Experts of a small language model.
Size: vocabulary 47045, 247M parameters.
Experts: 32 experts in each of 11 layers, 256 ReLU neurons an expert, 4 picks a token, a sigmoid router, a shared expert of 640 neurons.
Training: a variant of SOAP for the experts, 714M tokens, 10891 steps.
Below are experts of layer 12 (counted from 0) of a mixture-of-experts language model. Rows are named up (a neuron's input weights, with its number) and show model dimensions 512-767. Each number is 128 + 24 x the weight over its row's rms, rounded and kept within 0 to 255. Numbers have three digits each.
Before each expert's rows: a language model's description of what the expert responds to; "comes after" lists some tokens at least twice as common just before its tokens as in all text. This comes from a sample of Wikipedia text that the model never trained on. Tokens count by the router's weight.

# expert 17
Line breaks in lists. Line breaks ending infobox fields, table rows and paragraphs, plus list-dash tokens and words beginning with C, such as political, public.
comes after: " |", ")", " |  |", ".", "===", "=="
up0:143135082112127149132134092158141177113115087110094168173140130170127153094154134117097126159142100144122099170151125166120152172111122142131125127102150103147133150145089122113082103125123116163171100130120114134146114130139095120132133119080114133126120114167122130133141162085082141126163134090125121118152134119133166145141129135147118104136113109163167176181133128134116135129117133123097170136126094147128096161163108132123134129149142105157114154153127153169121148143059105142126128121128175178090110119160173146114143149137151145117095118172135114150109130109125133101110144142134085135121109108096129122158096152167134147092123129131121105092145133161120097155145141137096164154126105124118126122192165158130151123144150122173123146172168154132146132087097090
up1:090109148119172086188087120082128110167113101142134129129088158166113125147134136103142115135153109087147114104130131144177129129119112125131136131133166111117102090127135085083085132124123112141103137090136107108135167070139133116136119100126112122147171125136112116113083128104114096162139077117158131091126098136148163104133185124115140111113123110161127147102149151108144143120111075129154107105107114128094128103083135158096137163134148129125112107145112124174123084117145107143128066078142188133112105127098114111168150128078164113117112154141096082152133202125131144145095160119132161150096118095151118106151138129135139111148160152129108098178150114141131126129096121091130114160130137154110164115116124148147097121130141139140122111115141147145074132106112136
up2:120138141157124143100098114067140163133093165137120136126141170141138136147128152113120120090137142130099114148107111129136126096138156092124150075136093139133059139107160106048153126086087116108152122137105142124151147139087113131125129084125156147099115113144115112115144159173148095137125157122156194171131119123184093120111150099139129088143109143133116129147119190100135139164159112130143132149097173129109109148114154115091080098094107088094117130120108151125119141114149101163111118152125110097152157114149130131142134156149150141104134124142122112127115149132130142078143172148115101100132108128145128154114152163162093150161135052153179112180152109099113110158103106102151143118130141085128170116126145146130145127094136152149129179125122116106125142105133148
up3:087170147143103126151150074148096111138124131159120161104119130143130114110134140151114116139079161088107132138170107110136117093142132101112103124156129102118155122103118132096168134176133112125148134106119114107093142101133143150125105138086154132125171133115156092114136125119163162091085099165157161171147148140125110108100100077146110109152148110101123145121118135148102162143107107132140099122120152170193137103156093127140102117107146145151159144122106139120136157134083075095154165109176126146124141138099103149118113144090101137128117137067130137171099133176125143179104114088151161149143113139063125102138125125119151088107066161128151158130074116148095141147105122133142107136138116123122144126114091074120120135161147167130142131043100126096134141155138090
up4:123141147144127136144118069109129121113094142078136093131149125163165127150154132133142110105160149135113135135137120105118120120140122110122119114102090094111146105095119135145143109130090115111139133139113145132140124170149104145122130130113141157136105102110205115107147109147151191128132154134157162114128082128105133172124150168107126114116116114133124123093092090120106126119112137139083119135131130158156166116155125096095121119122094137117090097121155129190113121160147129101113168172150135140155098151085121121119151131108085138125111092130115120139132099156140136103116098104102109100147099141112070150122125173113103116112134104124137112090137126135090109142138135113150137169138085141134115144134086124095115118154111130129136135104116100139119090142178135
up5:112141132100123105132160139108150108094103167121115169160058160114132111139080153164126120091090123138159153125141126133109142141145109126154137119138111139156125185120105092106132118117121105131124101190141103124164151129113136128111093111125139136104137127111109096141152176055121147159100129110133137089108166179123132126156115154160133140131145095113115096096153128093115112131152098158185117100149129116155133111147116138102129157178125138139085110058129148131144146091139125090149113132098091119107124101116144171109148114120099129137140142157132069155122137173122082142158129145130142133110135100101158112165180134112132175149082131096158091136138128113097108147108126124096147130127120134101137125111131112165124169109121146170141151133100130109075111169109130
up6:148136101129142186113108126144121114148154168126132133173102119150135155127106126146149112121139141103108123138165118112102080121141158128188138168124112081125143143095158101147134123106149114093151128150106108124083126125092134155128141155134141070136134146111153157119157144128129126136154124110139121097102138168152138130145145135112123116128109148156185083083154101165149122096149117138107086113164115148128146166106149141134088145104113099125094132144142186150156131132140109108111099096118143125138095137106115142110119139117116120131133129114131125127148153162122121184127143126125161133151141145142179111164127142120103142141101151067136161172118119127148098137086141117154134124082108103101142158144098095177122164115155108110057108080142155094112120095117108

# expert 30
Numbers in coordinates and tables. Digit groups after decimal points in coordinates, percentages and table years, such as 53.|35, 6.|15, plus compass directions and table header cells.
comes after: ".", " | ", "–", "′", "°", "| "
up1:132080136080108110130146121134094106115140131101106139157119133146122126117175170083139204150129140085152105123119086113122159167146150102088182084161138153166127138144123129111133113147095096123160135098124137101159119149104137155129146066125126120133128148141163173146172152141107179130133172084137093073140094172145156120136121112087111147113108142140109155149180127135117120144123154106147136160160132111152132123114151131115143155104110101166094139110099130163070148117075089172126125081121068169132149094147139154118117128152137116180110129140138129143116133133089141113164147111086140134188118138109136132124116164066130123135141135164141120101121138129135129116124094148115137166111143094135151129115063143114125089151128111120164166104110130118126132118166135
up2:117122121107118189122131129117115109124148146139090140165135165111119184141125113094103126141143078187158133150119117100172104135121132077121119128131120136053168114173095152130159154120148176062118095126094095146150151153142148191107102126177122177168121133114102118124142165124157153103117170084160149193169125119174106116165102121167143137147174120083157067141142102089117154153118170146138121088130136116112157147109136140134149135091124123098156119115121139102084134120134142105124111104141137090117080155141130139126155142132102110127113141140146116102170148107074087135107102162104124127121115165108107116106113092118139100118163136129154128117134146159138142120085096138149113135124128113119116131152115150085104100128129107128155111137133153118155149102103121
up3:107121153144144087144099142134138142100128088140154112104083094100130107160109136144089116092166135130131119126135140129131121108124145110120162137187131125116154097106134117126132076126179142118103155164086105125116111148139114162161127124098133162130131141124127144132132113096096170136123112107092157118125151146123121145134121129162106092128158140113155110153127137134094128137102135155163092146129135114212098193147133117106141118148150088155156104134126080166140138124164121114136160132127115112112131157109119113128090124137121164111136153104114105120159130127099136131126182146116143130105095135098091106201153118100126111099097135163171146111127109179106127089138134159162128139110144162102104100085129123112143162090106120149116108111126148106184111123091131
up4:134121124108151125100111118119122105140125114117158140136134134120155117127122151114104120103083115125121098147088155148133147113126134114141169106114124133129143127145095084094096132142076171118104129112163114092145159135126131124120133155128092102143151135101111172134124123143143142139114106149123139161113164141100140144152133089152088101118175150106140088121142116152086122130060157130071140116126127162174130093104121084132104102127161127133126114103159159123117098155171153063147159137155132115144132167134136079106145141104115165129141155094134163125154116123117121130107110108121124120107132120109094148157134088144178144127127127160156123149134117117143142157103133101161107150107157117162138178106105141120150207151137143115159129149114119135129141131140100
up5:142138142126149149084134158127145112114161166117116135114136120130147142151146132136111151163140105116125116103117176164103120104124112119139130138118150121149155108139128123048149110086142144162109114144111120117162143141079164147140168134146160139132124104137144122142148099139096107106153114150117119120147116119190148119105090095124171102126149120108087133114128140085168145149146122122105117148153142112137117103183138102127119165085106108089094121112109121134119127130133127141123151121106136103126121157170157151154115088168151136136119148143126129090137062104141121131154108165118135172117141150088133103112188102077131117106079163086130170130097089109126141129117114145108148148115115144116163143114150144132172120097126153147124121160105124125163144132094154
up6:096082122123141129134116066187117125164178100109118134164133100128190155098177166178112115116114131117120164118140123063149118138177098128123133146109165121128128111124135110112144119052167135107124104126107138121127105125158106105148171088105139137134115135134144131117140097154133100157134113105131164104154144101148120154096131151142116128115103114140100136155144113162122121095111113133102158108102114106171124103120104126128111096161171173140064103122109132102149115117125128102142127149143165131129120127149121112121163108120116128128138117119183155109109150175095141115101124115118194156115152121117076131153118106102104131111122168104071125168144101118166105133079114078152114113150106119130131118113104101138110118149126099115142141112167091102089103132125130
up7:115170122165199134113160128138133140114141147130136171132112126139169129131117111107128121108134127146161143097174093161118146140143140118116140090124102115105117166146106141091125115190152130086142132134120140139143121124139131092139120118117167128146097120097140100115144134119183125158122096135112120138147079133119109141132110146130092152187132129107153129100111129157130147131140097162120115095132143109117098127159140196128142148206162107155091141115143119164119122088158186120128130130097117132131148124115125080115103107124156114128142082098150103123146158084149091165098144105119095099112155104136128128117132098182131114153124136109142129145116101137085138158109162159157133149114150087124179135157159092153174115139066082136160121128126124097131152084122110

# expert 27
Years and temporal words. Final digits of years in debut dates, such as 2|005, 1|990, plus time words like after, before, began, during, season.
comes after: "1", "2", " on ", " in the", " in", "On "
up0:131169086098126122170143095107157172111085114077084163096149119132155135103130092123123082149141107158145142139162160115105119128113109112159145127118178164163114101134126150121121127138144138156116127147097109118056106165131102101104127154130111147106141109168133125141177127126154160120111098174154121141128130119081121169145137132165134144136131185110132129128106147112138148112090173115149108146116130134143144132123160155131131152152153122158132149112152117121123164146112095094058119151115143111129147145176110156135167106114133133139127112094142149093128096158144140148105160100092134125133139142100127119136165113170152101145149149141108061138147137137115126103134153165158125136160132121143124174112112109097120172100152124107151114142113139102152115138082089
up1:140148086139124126095140136124135141129110103164128126124143147101100113164091128165118147104162136107150121156134143159127118133116128122126117090114147132123127125140101188089157124124138165092117135105131118127134130144175164139121103102154098132160153141073097106116115136142150117137124150189162085159099165113110126086109147147162126138160155155153167131157169158128175105068152127159139114094095135115120128142166147127121106183136083143112126143134126110135139100108139129144166153137172130161132100119146076113134147133114118105139075097127136106106095131150147185096142111122115090129127120122150076123112096127151132143090156086133127159158095139119163139153151144118109151156162153082109126177126206137118136104100098152176130104103141137073146134154146159
up2:156108119109086126135120095176151082139116110127096170125122126118160157117134130132132142159146132139125191114107159113132155181106137140171155129146137129147151147115112095113140125134103108106167141136159137156120128134138125148149137141177147120168113104108092097129084167134091137126147142146123059107104139138095107129122100160097154074137123140098095170142123146097095101123131155131150131126116146096127165110161142123099113125093122117188140127123131094077112151128145131151153119123128108124119128105124138085079147179106136102115105153135115116133127125118098110133118161138162152152116106190149124131159138111143122121114136084113087126117119149116142111082115131114151122120115164109126169151158083097124146174086095154121093146129134107130156122084116107
up3:104129163121108135129136150125172102123136118150123141141161165114174110100119140168133104126144151100119141140144104136130137155166088086109125147132091137068118120129148142146114122099188090081130105114139087146110121141126122130135167125148146122088120167104150171119127150107146126111145104098189127154106123116120142151123158110149120109166125150104091154094077110141098100182152162105158108122107121136113131146134132131123134137135113161141140087141157150167130117131131126107131113114107181139134144120158074144136096154121112117116150126112131132132084104131114128102136105135163162127124149102131096126152094150117151122108126150140134140174111091148113133175192121132098070116107140159095104116175111147126099152056113140134099102143149149136133142139123133
up4:119097105127135123099115104164132143120120141062124143132166111124102099086118126135157171164163118141149113165146088131131153132138125141168100147152119171111101116125175140153121116163135137156136158115104150115129164145148133134110162138124153131167122104164137153176086125153161103130114125135110081138093163112105146093113113104128119169122139140138163179118086142120136140144124140140125171109116153088127103107117163125145137137074138117121185107134139087097134113151072152103142085094117129095160147131096110154138136154159111129159152122138107119119107146139123119163149119172079148149135139134098142097112142153113124166103135112124114119136135116151163119126105130157110146159098093109081107151117102140141122172139109104128133078105152124158102162090126121
up5:103158078138126133150096139160122120113125131089164091145122159132143140119123146152129121124153148156147157138148128115134120134127158103129120125179137154141189185164125136113154115142141166117173076130131146142140125136154152102112150145107144137102125146117107155168142140155123099152160129092174146121137128117124093118140118153129089130138173148134166113133135116098109152126115143158109115075133169128146150133120098125127108157115118127134152118156155099126146158145103144121139118109127120108106105096112169115135139096109140162121116157136114166146117106131081101120099139168123149116095147127129111140124128177132104113139083111061141111137156104164129134136133148166118164163126104098148096140100142140111089164156130129166115145090155167123132118123133184
up6:156111125116086111125153130125172130098091159113132117162138097120150108141114128107151174150116154147118155123153133107135108106102120142145151106130116113077089132124131102143113104125147130095197105143116181097085150127144186114132126113099165122108092193165110125147117134087119113134092101142107132129118121088107174120180122104156155134088112126108084098130150177100129111128116124104130134132094094154097120107130127090129116142098111112103132137106105096156117100146110098149162123153137097105149182127113106123134098113111135123093112087128163109168140139118112149176173141116062149104082094095104137159162135091131112129156144120118135154162115112108111139113181125185118108122120064106109107129127106133135135123116122137139102128134074111131135140111156102